config.toml
hidden_size = 512
n_experts = 48
experts_per_token = 2
d_shared_expert = 0
normalize_top_k = true
balance_loss = 0.0115
balance_bias = false
router_bias = true
init_std_router = 0.00651
optimizer = "muon"
max_seq_len = 1024
Below are experts of layer 3 (counted from 0) of a mixture-of-experts language model. Rows are named router (the router's row for the expert), gate (a neuron's input weights, with its number), up (a neuron's input weights, with its number), down (a neuron's output weights, with its number) and show model dimensions 128-255. Each number is 128 + 32 x the weight over its row's rms, rounded and kept within 0 to 255. Numbers have three digits each.
Before each expert's rows: a language model's description of what the expert responds to. This comes from a sample of Wikipedia text that the model never trained on.

# expert 3
What it handles: Inner pieces of foreign and proper-noun words, plus stat abbreviations and stray words, such as Cleop-at-ra, Metro-Star-s, SO, became.
router:135168156130177099153145149114097139087178089179089116162154160095109138143129091150160083151119132074098138174160144170117162129099072102090146140115117106156156156101097121103109093109209165103087116116081135162153097146100131114176135172152162117115170147143099183091100131074118099164103112142150129144148151042128151181088162129163132177166158160162187117149182122111105091100168
gate1:207153070119095131171168158129100186135167098063123196080147122097128094179202159083112088103135141095115139091163115128126089134160123071143119174092136136073106157099121123072214131139134089136131122147157110154157152118122111155171133169129167095147108151118078189117136134076095124115103158134166089114098156162182121136123128153115170167084117191156098159122209138123072105071127
up1:152137122134126159057142084065096194101151145136100139098082090161144111099158113145104139132122156120078120157100177175166125126187080103095093142159130206131186126170104109069188094079137157143135129125109128130118149137108104148102111119108180097135107160164171177156160169108127110128097162099143175130146090131037162067161196122235145097140157052091184059104181120115113090131170
down1:113149139109230134182124160150146031095075089130104062173153103166098111119147114143136161049148165128148082155133141168123062159133108117132144152113140154116179097158169129136167116130144158173158095104097145129091094133184092127107137160189114122153142155106162104114101099112130195089086100083157127154132153131155073191078159200154138093194105106155091144140170097117130098185133
gate2:114171124158109104104106143154116124123162078141122125137107166161188168139113115070123108136175134152085142148175162100139146117134109087115106181110107120126134121061113140075072103104060095121225137066114096127186090221126149168159126199109169155186102115129125154133142126100133083115093175170186113135113070127078097109170102173143101141143104096089076150062173162075135151115114
up2:121122145105029122149059121102065113085076076124166112182158181090137108121128160172140157089080142098105116110118116083169163162119146129169146099133129091105212134110176128135144081100197135111069131144103081115115112113087145122127109111151178120138127150143106115045160040139143084124122169125112089084192103166211142127133188081097138092110132062162149042122120082201137176178152
down2:129159160121095122177127123100120172105177125090107148094076114159153134142099083150077180126119127129132135143124179120114132089128186107079051194076147120139100099115079137118169169106078176122125146083111130117144141176112103155144136103138162154094076108097166148184177153088082147082120120150175117157139107153110110173109132113107116124128048067117129205133127142194112134156166
gate3:130155127121113113121117155141110114128113161165147140133111134132138131109136134103144100101110102131159162161144193124127114062137071117110129137164142160150109145137127094171114099151141096093229174135151128111115119152112151081084121083081106113123168158121111112127159137135121113174113156159107147174179160146108102126112164129127143088146134120115113152151148165162184091061107
up3:141144182140119093106098106170186117089165081164109186106207091129102129118130122103119127140163108141136156158164168090117115168087182166179129054173157091108178121161112133156177129167118105164112158170107125139105103116149119141145099091146135103074133036065151142103116095068097175110131173129086119075116119111111142102143087127102166113130126124142100157139147102063083073086128
down3:105105106155146050161144070107092140137103122133128096132114096131133209165107175116117062097119063084108129126140130183136128106118155122125121123102118123170181138155172087077109123133182108096119171137109144125181181118066178184129081133085114109134134149155119150096162146151160131139155152105136135161126169096188153152093195142185115207145123108119123156139141068104144136093091
gate4:085148105174099127085175172096079146124147119121155086186173119147106201130075047155112102111096148075149159138114114138099167144079161141110115144132085141128101066127147126134086146093151141148193150187192168188152121085085085127116113160141115152179190127157123072081129175112096166141099145143104140147120096112155105081158134067201144180087119109143078158133168105148141065122133
up4:153151147106084133113164090144141072110142164143080122138072147144121121164127140119133159069159150113144109105115160084198099134092147174135150105162175128152119160114119145180099145140122042172065113115156136071148122160155169126134110161126146162163096170136114161127123100127101147169146106109117160131144096161076139078132137093082133179098163167114045146028101109116189131037105
down4:169155162101092121069145113098090153117113135142178157104185157087157143084149174188123123177068076104099143173167107139164130103159116164112127078109094101127181106119104102090129139127114145147114104101129098106135179078130092076115171106115155111088170157091126133077154119147084134175198210152075136166116147063167122141169198141172129163122128110106173131092092117148125104108160
gate5:158146133164120166116116143126161105091149084113154171167108189159102082147112143120134174119155160049095113123117135133139143120109169104136182129103103103142125155108165109147133142143097139097120084135114180129098131155146093137168120153174161138139092142126197081160089127159182142064090130081148177095190113182135094109115129095177137119088146127150148116106127137139104112137171
up5:181147090120141130157042149133135146176148152129145138159164115127148165123166114106045218137132099199150120108095064164181179199106190145074101105145177076133186133103121144111141112146136136178147162133112130142128177149108134145147122134138162074076129153145096194112115128143162158105150089151141161093074178140124084080150097121088115188170153148116112092127064072162149096159090
down5:085084109123120104169066128189122110165132122133130134170078110137081124121117153093103121071114153102117163134100153076121098119201122156159142127142094150102062111107173137118121140160212155150137108103116097171127054150088077123107099059155181118167074101107082130189176142125142129105142127092134081124121135146160191165156150107142131122152087143171105058069110107126147184092104
gate6:165130132173199146081099145097100128176099132141099015116169123131063213153104126145125125175069107140092117147132142110120136123090112130154136148099116160146119167100142112090136110160129045115133149124162131096132074123193059093094121139120168141157179186084150150111098199159132097129108143154094084104129130085177120082089130120134122131144135104075095124107113161172095120082169
up6:137066135145089141142170090148092189091186113192144138167125108122215182101100143165109145144137149148134147143126115085104115108125127144112143182139128129099070113125130208148100130112136111104105140171074099089139083127083089176108055072078170052134142168134134184124092131098088141138147128130158160178181164131111134164145180058157165184185133144101155124109099130104132110111132
down6:114137142080127104138069114071128155124105098131118151087192076152122183139091136098119102096135114132146135192188143140189134085109109159143108169166085138085118168132146115103106151135133139112080099158103125142159129123167157105065121075104075116130192132132102132129140139141194174141144150166118098122107110103073113136070118197150147126104062121116148093165107148123098093140137
gate7:160139106100110134114125138104118156120164103083149138127081061097069112124115122062090136121161124130121085196171053177095118224094104088077139147145180156178133120144147088122136147089130119095127093201132174180110146130135100096131186141097151143104139135155108072118134116109111195132109070134092123107088121100132134137131164157136146159196186128128154175155073119181074185120151
up7:123111116112102100166092111120118117047183168123131131169122179124116100099071143132142138139130131037092147159110182118142120124129165104117175088106104161119118087095114159101141140120161156146152127123164149086073131113132095128168126095111141158180136082117154126108149134149098090092085164164143153079123107158155152107146122123143136156098095139101124070127102153121095140179174
down7:112191084109086157093124167071118160129111131178144091130170124099185184139083106168154095145178115107153178065136147178060080138103137099138154083167099128115087103122110238140185158160063143106146137173168136165116080142115142099130214131150157128105147172209061125109146213137073210184081137097092085160113116116125133059150096129097115139153128164186141092160134151134145110132186
gate8:136112141048103142139173158125120070108153083104097118103112083130144135160120162202135069085137154077129170149141131164087102090124152136078127098114130112168104145087163126128111193160129086128131129099180140131130104096099131139105174089161206083126174113078090086142123163140041124117161093146148149114086154129129117126127203091153083106068129109131110113132122047179143178113104
up8:131158178206059137183121134127187086153105101153128183124097109082108135136113119195166156188148154148169137128128047077116140214118158135158093143089154146092097105068138189129063115125093120105144142160126112152143141136110120065178074184103128107135110106173098142111150070142145069145078160157179155119089092136107071071103115144091143144119150144122157123152130180098140133130175
down8:173113103122162121121097112131139119111141136121135127170198154134091153101101112143170163118192142071147160176140127127119136096157108119126100167159093136149110161081118134163148107136141193116128174114099128151156118125103119164127130142129121178125106128137180156188132120159114144143139079107148145085165136152150090129121157118129153122129105113097110097171145092154129160104176
gate9:179120112109125127107122167144071096157127111108114118121171171121128144237144191083157144167085173183137144071116121182168128099130152085082089129148092136101060130134086154111132156175092116134131098182155156112093117108110170187169174121111088153173174141165181117098087154207122112127111110156083139061094146176120110076071115145128141123160067097131085154123119108146062128072134
up9:102096073143166120115131102129111160147068177150134140176211107184154132106129109125157146145121116093102148071105136118136160168163105144135063146092183088093149158118158157114136070117132117159141122119145111127152187130119154202086114172085111130199195104132110137096169136081132148155121126118139136109138111102093115104124167145128141137126130112135154169097145115138138083142104
down9:149116200137126158211118190193123139118123169120132134100174143160072181113151118131088158077150139126144153149194113144134111128115126192165157144127131106197089137126154116064149122190124146108144087087103090153114125152071139105065142084168176142140209134141095134108143176086132189189124141133167157126081130103164159111118117128120144102158114135083105096133141080067112131126107
gate10:152142057143097134086115142089140103096118112176137136090147150159110139132122082079162107120126146096057121161159098129069143127175147104186127120096098109085145093155138108135113108127123141134144139109128063171135086174172126226138125147159146169129123160172154104129053171165096158150089107113113124146104115109180199115132142082189127171092132169159090092176086155102107100134104
up10:147093146170115130100180184125108101153144081055139088111079206063178122101102131084068127131158164093143158170114154052149145119124162169080114156087120175067156116150098135074114199117070131114139139138126160067155113106130072099143164090154157079141109164150126155153114077154081133144183114166128153076134075130114123112124163125067146188099117100168140137157100126044098142088114
down10:143142170060115116083108061164121202147130139108126144144106168090163107130138146190121157137126133118093117090159130172110197140145180066079154116172114096120124155107091153073102070117120132106076139122154128141154127090163072105163082120063155115130074084150140125129092114147114097144135142084086128109070137185074089127148148130091165169128140172155190136149141110098146179131111
gate11:078127127158145123121109171108080106069098114080168143149109075157137137146120121103160177119098130112101092130169140166095098012132139106122128073128155135109186127110140095155101049183132148082125118039125100156141134126144089149108177137153155074134104118156133172146090127137111172131150174139155140114105130104188111133153110091131181154140182178194147130122151076135096064144142
up11:097139078110182206126106152081164189165117166198091172189130069126101081059162148130150109167161121133126106113085114110181133126088141170164145157149136132135110108150149145103158080112116129173144137147173099123155160091120099094144132146135087154131096156117112107041142102107133100133125131117124123132054156082114081147118154128128122124148108160111116158130126129082125156143127
down11:151140130125100153096103130146115196137126108152136077115133142052096138141144104160202111126134100088155117106115145119126093113187115136113132062081084066114101149130121178133115160160161152096140123071107104082144107203103130140197108121102132105107090153168132150173133105100180176077115091104092141097182129162130114131171117158130093133154165123129128156135162093118127140142118

# expert 31
What it handles: Country, city and nationality words and endings of well-known names, such as British, Syria, Toronto, Pe-oria, Der-ek, Feder-ico.
router:183130192162147086125129132124110143137123114105102101150113167155119166157125129122133116145121178101120156128149200116105140210121101128111165190120126094147170131145136104108120127151140130110112089144117116121138097127152114100044127165132010145123137126134127114110109085142185101201078124174090135013143144077122108099101119135119146078161103024160185161199075141127119137151148
gate0:118133122119162099115102153170123098102112176096135172112098094100174148105126098175120127118122041161140114172158129151120132114167132114130086144132170108110154182126090151169127091122103130121127118107136125156162080122136132114097122098152093126132079143121101140164164178155131126106114125114099169161080141157170056157088210098089064135068143119145169076165119128195144194122155
up0:123085058098136124120107146116130112164175098173157088090136149134164073096150170140123137133136128112134134135184095143095122199141152170172096135146109074126146122164080124156143202177116157117138163104188115151170125164183104154183108118164152138112170147087145170118093174154132112114073132086138118068184146082122109129166135116069126129044070137087185116131101099105179137116181
down0:138092139160109135193107096095130184126098138140093084140099141184146080139086127114160068138134151106086114196167189101136142104088138048143093134151171129091146144104173088137170119052073158121150093144137115145121161118133195122092157159057151140160114168106096121109107124107116099123150145168121084122149130211133148096070125090094127188119135127074161168186079142128171127149137
gate1:127115127104144167144139061084147127181186070172114122169148119149140086128135139114074127119144133089160173098090138125167109140101154167099109170163148125087172129112137143121136194060085154115114110115096183150137126135153080067099151119158064115139121189128094103165101116055097118151105082138133167160175142114150129095067090163114086075108123091138052134083114169088099131133091
up1:058096065158160104117065094162149049198127090162122099117139148181139115171158086148151148116121175188145082112133135140169093093095140121143169088061147121121197086085098106114122126151145103094136122093100183148124119137132081145149111140125071140170083157134170145137129185125147106198144083123138089155139151172111137142070125143077187107147134122108162179138132111178133107143182
down1:137136147127101163119108136093135118166118161146136151147144079092033157173121185115098172114141085098148116136157121122155095166144166113132144194116128149145179164103122140113114146150151131116115140107082132124106125128097155137136071111155145097170090118123116077072207098101088147190126139131137187124124102167066163129130104142089120117143164168097140118123156160098102183177120
gate2:142156162163154100148102128153160115112180129128045110126154086158109178176090107120091033154088114110155137083157166115124079176083064175068113157149137120099142102110132136113177104163130151101113183133089057147143103159103110057115160210099132127118185161098128113116131088171100134140072094166118141142130141154090131148092140119073147153156107105122110078118113172100137127092140
up2:132111189082069121139142232178106139125163129103084093081080120138116109148136133091131142099119106153128120129167084143139068082104130100109118155139066114132056117146075134135151139110072131146113124099143146186132113154156096094133128125087067148103130081132138140220106104128150133123119178113128070156169093149113162112126153099105119066147096097112162169162118141115164103117156
down2:152098160161111104143064118167114137202102142225065114110118157150144097176166054127106132197107146141159109127127145149168091149085159148128159147126147158109110116130159178093173111135079143147094079123168155051110136107153124183153130112142122122121077149108085078105160120149091102159110118140061107085118096154106154176123153144181151143131128164111165127170085165145147200094135
gate3:219123117127170084082109133157088125091121140087075088148149085119138122100151123163056144103176104075167081120090103177138100109101124137124102171115100125117093115126089134099131124179182152155083089089088163108134145115117087156150142140155136117146075118131087105120113100098127034158132110160088136131091178093083143083139166165106196168113134162194153144110129127147078121151142
up3:105133111095098168135163169093078124144124138175193141108133145164091040109079111124153158143166167110122071137093104169072111143147126077078128169154056120123097139174167202161103176100137093144139131138133161123111166124178179093038178101139131134085124110175129100090112106195087119082139138150083107088129097111137163091078175089125106130092110104151127142128149088121109120155093
down3:124181109137201164101054127128130122141073055104160165126128146138103096124142163154166139199150121122168118125175127097135175142144150140161139189082164154137153059111123125147114107115109060138097173143132156141107150161141128103142115117139138153129091117126133071125133103136149138130168133144177117178096129140161105129098102155116056133134177156114086084191106125101130141142151
gate4:129098123131147162118100065115147100161133062128169132103102148135159168186152185127091149123178115160143106130136116102105125140119168139172141211105138079112087155131165143161139111095116115121153124093109136144123094116118140116105186161128126073119174178105117178152092121089121131117134166164133165167141125132105129148105025185058185147159099094106070075080157098105130100115142
up4:125122100149151119095089134125093136089084101143100113149136070115084110174119167167127133174134110133110123146099166117149106130151125137081103125112127209104166116107145085082140107169085115169061185143136161109116106108128168172146089099133090115108156170171095114135089172122142128147103167114109090169093165121107124175154055061171173047159158102103107121101132175155131065143161
down4:146147116079109140166175131110094122172108122185101165176103164148109120182106036127150148121106101174135125128128150167144105055170148139088181096080146115091123162122072132097083158109105137130192109096107094076117111204064114123175087196077155134111145084121042121166118085151115124137134130083110117135103139113094113125125150121086089140130090127117149126161103083133110151093094
gate5:145148120132154098133122172125130100131091059155183146158095104084118173141086159101129149078132123109174115112154116197143109178121207127126131161092145177137162147124167150136137139117178148112138100134100096096104093111167148129187195082104146116147118067102151199192150184151141104092130154107132120122168160134168149126156136153134128131137058163153120093116191082142213098123094
up5:134100089106100186140095090134114118141091145173157104102117122132102135156140095120119050095103086207142115114139096133107115136107134125142101127145116178135095173149124109096129062105123101124096172074146132199139096172144144141109136172173125103181165092161156190141130137182116137134136068134158131117134138099176097165068136120178185143141109145193117131084138135131160156154115
down5:155085102117136120086083061173140111127167204122127178097122100173115196117091120095135129100112112136120078125164133130154112137055142065153130141149106153162095190063130089114177141122165130103085137099124156167142123139124086157137140106115079118110155166125070128126156144108089097150090130175157121150152180121108121143154147133178134131108117085171175062123153134134126143159141
gate6:130120075187125108112154132085168149105129122111138191146200144186105188189153160073077163150186081113168053089079084136047046105133059099124118124073130142099115131093131097066180112108161095139178133082081121098082112120089102133123131173091180151108098090127127119124097201182153137079149175105143105096088144157179081123129140082118138118163110140158100153138118101128093127133136
up6:119096187166098122195156163122127131108130118178088162196171123066095137126115082117106094155122106099151092126121109151193123132165104182178170162134155156155110134129154148116111186117117172132121117107110121159118173137129123140142176101140093096065108118199116087090098091181107079167133147069140195141180082185124086131132111087156154121163116177101136165189128086165112085185133
down6:147071133121159149078161097170116147119094091105087098173130116101103133135154111141168168195121110158156140135052141125116150096152151142107122089133087135068117144148145144157099139132096115112124118108138154146152056085141097165131137189078151166104135160104123136123101142144088139122075094145083169146141118057193125119176112165116082121190126111140097116119149112081120138176120
gate7:164147132060114114126142150124055119032176121124124123154165168140116136150078183120096118160102137159085122116141162099086113140139083158163075140179122163067141111177156154075151126170168152146083128147119104113083143102142099124150121170150201136130124109183134112128092126118160102182153103159121133101139094136124105085146119096150152116187089101120134125093111122162134116083055
up7:163122159049145131145124202142102101075129087148150106172123127122117161149131150125112149127096149112064153085134097154124078135072151148119105098141090221134073108121143188098154090118121106129114112128114126143142088139052093135090117108151073055164114091153100105143109136119082145071164082162114141101102148146084038087112146104158122038127087071073100094154118105101096092140198
down7:184134110151166137113107086165063164093087090148126102112085112088179184120062135143088116157107100104094099171141143023100118195146114135158121101222157193111120150129135104075132098089122112173107096135109098127134079158146195141112057156133102122153100116160132128182149108152178082113091080125092177142096143122133099144159171110078161080151106166134117141139170083156118148076156
gate8:105081080173102163196142094219137151162092090131107156069112128134100177170127110099082126082134175078153108194105148147142129140123131088123135155153088081116106071130086119122124077145168138089116155125111114163133082138176134184122157093128043121097107169125117088108104150124144102170126119112140146143125087100166132144114181176110157174215097099100115090121109118094130120083098
up8:160138058151131128107173120137132116133121140155134151107158176179116161170132072100207191078156102179054138158144145099079095143109119165160070150117130121134130106116126104125115077101157086132166097117123126113117090099174119095114054158095091137082151155157158157168204094156065104160122133157095107102182083151121123127106108180111181124122128173117122148116137154126134143119191
down8:103150120185171081160151189114170165095117140109137116116187116145149117057061074143144115177125156055172135114132187204175099122104084129157134101100154113159118193126116099119096111093129167099118153144130106172098094162121075142138128187150159116145075045128104089097104127174102137195135177081154132134128152147151078185154127119196113110110129166111114189126149083112135137143121
gate9:084198144151076128159084155157114127093162040148140095120118138103117140144132192132166126090127100085160105136166145145121102147097155120189147214096106081157126158103068186178183136156112103122172115140152078155079149176132088145196190127085133121182114116137102096141107150131132156110068142121183139163155118123161108075125139128137133119160107153087069067078163153137128102135098
up9:205109143129075134110113078136121158099125119111131113129148129062127077160143123062099111085089128117129158125094152087071099156155119141104142105114154077113148183161139131115092127134202155122146110146109060077161152121180063232100162053128056091166147133148149125122143110116136080176086084085100092125075129109099090128111102085113079105107116150097133150119133149160143179109131
down9:129124088145169114137159142108155183134153142158150159106180102100135135158144139092100189118116143082187150092070139131152102095123069095123123074146117104164127135164104115112186122167146175178140062100125172146079103179068208132178158147099083090076131153114138144146164163150089134110197165104069072173077085116113078125205111151191132055138120097106107152073139128090158124102045
gate10:150088143181130137152137166158205150146123175148101124153146126106130130132100177157089110132221127058127091116159178115127188106147152131093106093152169153076192168121127112080120190164062096101127161136111132176092119078141123138133142127123103162105066127124107147071155180109103117131146102101092194084199133063071106139097133146078095114154137138148128152125146131096126139095070
up10:123181076100161112095113145070169169111136122212121106218104159113150171159064068216178130115171071102152143082125117126077175152096162142131147118117144119139160162090132119151158132120161152081128113194101111157124135116168123152121173100125110134093076123127124116182177133138082140129110199097136121119144120101098073085099113060066077179105090090151138124110141121127136124113162
down10:132090157121115096100147115113055155142121128176144063183086074098135157127098168145093097191144130138128142132178086147087188119136146143109179131180101148142163136113087155086090112078161176187106120102157128108117198065160132110182145132122136152137132104092096093110061099080121103110080119132151129108125130104098144146074128151180124136117164099087101142121171123166110202211114

# expert 4
What it handles: Demonstratives and sentence openers such as This, That, There, Here, plus the article a, often inside song or episode titles.
router:091137160148114090138150156108094165100171073153087086198110168132088118152125098143164098138150108089126187140153146169166167142080097084111161149090121078128120132163118084093088116161123157109089108189108107162185110176119100163124161180169200091094168109163077144097097126106134088068117057146160152129155138090141170067112139128174150133157200108192080142126142127116131116092167
gate0:105073127188087104133063148103122110145122165110174136099138123122154105161114084143113131130114068072163113126137158154050169111125095085098101142153116101072122160196152103121063133106038095118190155144136126141127142114151091128134203082138183165142150139111124178138128124141128160132164114135140078164133076183136111116121192132120105179145159108161098148075106126125199112138147
up0:101108113136149113167086130093112132137098136156148099143118138144092169089125135111129113145085103120117160133130166134190135121124053101157093112084175157111209136161170131126087143083163145081107146135146145105070110174144091096144162118099142152145156168151159120102131126125161132122155111142116112097108123084117185128078172092125154153076129146084170079204140205130071111154113
down0:128098114115112128116080155181137131108143158173127119140141110084136175017107092096129120100137115130072097121166061123116184130144106166131079136111125146130149109149089089166081163070129143103164092136145168073188170120095147106147106141152118121095155082150161134163149150129113154147103118164150046150134068100151111146116101092143113162133103199127179161124131125174180110113117
gate1:103089224101125115164208109113108161126119080092206125107118123135099189099097119106118135149180121122126143093146160177087136197128120070161091075108106112144100110114071118155147157133109131127161153107070108118128120169110168060166111137138149152149136149160137093097140145121109136121123110093177104142126115141135113204064060134137078171164097137131197098107143067107065139088158
up1:174073122154129126047114047154089159091155114104068118094182112155116125199126117138192099183122136160165111094169119111123138151126149096107151208115116130142091141108123133152101131129143078128127124112078183136110109100124142134099094112194045128204053114136141128126173164159138133141154151155140106155216129171131138161128108131115102094191113072104124148097114154110175092065102
down1:110115124139169135084101155089109190148086091120117153152124090129112103116131101103108093202128188197137151127113086113102123189141145131102048090130090137132108103141149171228085148123144080141110128141089078158187107127137091137103140146148191125143190107074137167107128137167061170119144149142151122163101117129118126161125092085159183114117130119099170127099156147208127094114147
gate2:128167147138106139108118153145225118151124128124094103138127063141151104134161129184101059162069122171108181151165191140144159077119102118134148123165106101208139009151131055143145099143066039109119131094145094102109100090152126162089131105140091129113187145130104122081109088089117132156082137101083131129123147123078077181105098132145116121121140184149101049103126149128093148100109
up2:131095093091102128143039163103045122189140151157142117132139179159161216167055072161160090101090073198097137130116099139119102145176120122157134132101133137058117105145057148223089140153088164103066141132167104170138071129142140155107077154112119071160162111109138124158076191131139103107164117128116169147108155108125139114106186095079134127144129103107166133132113185100084138088190
down2:144070147126174118183112141161143125128124139137119107053128191158096125081134110154119137192203092102144156147071181124163127180141095142134109107109123096178123157216115091119113146127143134138164114155117139140195128137094108096087139137211136076089161171160096105074138154083160211101143123171150104165153112111111107109132116171096109116082138128100104129157136114181149171176084
gate3:126108098162177152142175100080094103199150129055112173122127178145201131147144090165161095101150101146065109104076161156126145101123118124051066102143168105155135166127138163104167134156112140102123091091203132167113111149126114120164157126124118098141193134190104067099181157122126169171134138170077147079170156128129146114149132095121109082184139117164078112134103149135149158152144
up3:074120193196197120101112125102068134120082171102107148176108184137146148162124132092117106116091101181097069098186122166132079194128150112155138066093108125138153150133137108204212108117135167112182115141109103082115166195089079098139135174152155149126149087137092155081113107106162131100101211109125177133140118154078110134079122146084109085124145106119153145085082077146148168103180
down3:183099115107115088092108074118135138134080160096161110142115130086092144131165092075106117128175131173105155126020075105138169146120132152130182189083080129179136102145110100075117161175123116132105133152171133104153141167131143158091137173154154194136127112072064128129118076063076149111189144079111128096167114127127041126133138179140189157096135165133096117159173130135125141117114
gate4:165189190130144100149177126132118161120174153167173188140131121141102155142091053148136135083186126081176150168142145142131167092160107069074096189143108083095141122173144121133096033131111151163197113068103171142178084188135078116137184150161219127111073136147177136081217105108114120133121108137170156115118171098114172104078113107130140137093120126100123163136128165166112120136128
up4:137137084125130125143113150151091178110126101119139097107123116135112085109146092117081145068113123235145155100173156099115134165126087113158074151070132123149163123142072116154177129072112079080139122128112172142115117173107158141102069097136155148130107166151098116093106075143091182078149122177179147167173204196129094168170171133151091101098170161147138125116113139163104114150120
down4:130139145178091106156145150145112141123124160126140071168166152076079104142169131178155126164138175121092109124132132174191135121132100191165118161175076140195093180131149101101098090125146086131150136103138137105160131144138160151118099240115090120123140099075134168100144147141148100159153172128120120104113130094162112061054175116144124076159184111119125130161137082139081136095180
gate5:180138099147168053125138125162056181134111139106118175095156103135211154132118141133068048188136142085113143188126132094089112170080077151125139144142163140084087088108109130105194098071134059109144122130097122117180105111003100083118186167139107179150113127157168110127111136102103160124128154111161158155156136102175122095093139150107105159103151102120114143120116078118132130151191
up5:162075087127199116082148096130125123216096160159163154104156133192138121167126106166135114135117122144092132137165157178143174163138118076080102149147112157126147097113142128107100146153106120168104157178177152157159171096130147137148110146136135115140077152132156180162114078100110098101117105102126063116127072145088121119158112116129110134120157125174132087107097076118160135191133
down5:115157120173171087195092109092120138097134109105137145144078088155136178141145166151181184103202114117072152165143161123123098134059085131162085126197144145096146082095168167122142114158133133141117109103135076152115123171085197161145143086125175104150034145154153081119038120142051107129168122106128174149096089151121181101131139055125187152122163106124125144109166134172058066172115
gate6:106162157136098118130185179110105116166130181112123088095098142121131120131154164134201140099127148130080163127131168140120140111090098106097070056219123105180084178109095055114072137104118239117133210095096153137152134115113088154109118175091169121118118168139095071141160171118094162099098129141181131163088152105120167111119157149083179106155150148144152134131114147121116121128133
up6:160114129176124125142071176041110140144126059173179123058125135117181150162155119131071107125124113082128075071112163116169167066098108122088142182155073166120142154133096106111108131090162107146093090155148139113122179096173082160115122103096157118173130077117121086081101162157119190139110131158095164093115123122103156143106147148223122104072082150184105163113109175107177134121116
down6:157114105098117108146152127168135151118140168103076140172079110067097144130128118153145183053138158166180116129140097146156106101105151132187043150107120176176133135110110126162154105114136078125108147109157124158084127129185123143184204112240185086152173170154122182143134163143085144101114150150098071129017079144152114126132156083092134108144123123110130078129146079139154092104141
gate7:170097088121191123106114180101115109143212165140111104129118169129135114125106084150168169106104169178148094128163125127115104062106103137125148113148141174128113190124106179139174171093054149156143139095094094107093072126173100085122159099122129117120113099146144088089079100049100112128099100096092151133083211149161082122164144116114099122132148107185147139104167123114102111092169
up7:095091129155099130132105163107163134086143077175141112102116154111103152170143170127135145127133136157104144162179136193081114109102168124165092143150147157176069128140071078109164156117134181120122141164055115147131115135159095114153165128127122168178086121105149139121121144211136144123085124126131062097068097197102110111150132102115100137117194124121199168154106058128116185054119
down7:166147154095169186091172166144165098175124146092172160126100157067094126143120115103116099154128123133134162160131117142160143126154108116124131073142105105070155104102225103141137112125105151097117032124176075186085171119145154175151137142115142143171084111137189161088169125176087109115191066180105128157120115120158068115094171145139104165113114092132149102137203156139119101070105
gate8:169088147177161134151195107143110197151155136146122108100190114163136082095144072158157123151162194098080171112228117153141113127093113142136108115090109073077169146164143117185082097150101163134186152151133126100118140193175170121127134112120112102091181128148039117118145212167111112176131115105148126143140142138203111111113097121127100156118148147118089165076165136133199151136103
up8:170141148130114140081085104122085093143158129109171168191134091175123131115116112139145142136164116145140148101070187141156089126112176129141111188142139140088117112145099160128124080085079153066076139146183079124131115138167150152146093123101108125165217144093091182142092162120141139126187052101123165127116147132117157146112141104136096088182150172131155117082110209124173141125144
down8:077135145079203122060155178115119121143113134121116176099139099094175156139149142117098135103135152148115155090114130130062177085099093138101121115104183174133063149128188108117134156138097117158107147129159126144221118168085087199174116084158128115082132124132119072136082110136184079105121211144139069058125125151124145166168098203152191149091124100170109112107182137148132092136096
gate9:201094150209125089074116092147140191109057133131139109176166099130125140099143110169107107071108095165127177143113117137191116148132144089182153125173126134112197126085125084104181179076069145156098177108122077129148107123134136150140173119158173097151157132157080096091126170113112164117093100168044126162102118103142102114113146129142107150134121174137159152153165136136111137167116
up9:172151161091183066129082069125146112139061108172085145110071130068148113135118187134103160139164148119115086139130093186190175123138069216161148074079121123180082156102140142143148109106155084098154109066142088146081127106156157105063036106124080109140163142132170106158084167117165146110097143190169082084181156117118146140139123112135147149119101163128112105168100140120144127131111
down9:133113101141115135176165135114167154154086139129123118095128204144150150150081096185134143136141155048110220111147145107153092107114147179147189145159127073119137119128130132107125167112134073106151095158106078094167173161116152103132150118136137126145148150095076137113143153140164159082071202167156155128115161094126120146154108128121156090169156131091132143180147179143132165074166
gate10:114108157131161092128152139107144117118076131108155116097212104116164094122070123126099113153141167074159156153116175127059112111162074082122157139121092104061115166093122061134159114194079128147149148117079154134082078150132105149102114141143137079159154123136184132152140171137148158150123120128189146084160106157157108168091132157161116110144120159165098141131145071125149127138157
up10:164165110119156137145202053089148104148127202147122107199141185121061157100126104159134084145133155155159191158134102128178155127127093163159080163153094165072147136064109100144095195098185146073176117076138105125116163172129136155128063148151158156142136115157133137124073103108119123153145132135138127117150138095132174146108100095144078129114060142143108104130069122114138129154181
down10:129113086123166157194112089115128094066130051068147133112089133135094141110074116135169105132168168127087176085142164180217140087136100038154085110098142102136152134097147071115116113173109159141122093122194115070112145148166146148115147158120093107141143052117092097122099132090122125084129135165115119095163129146117121132100118138128130131123160137104141132077111126131180159215102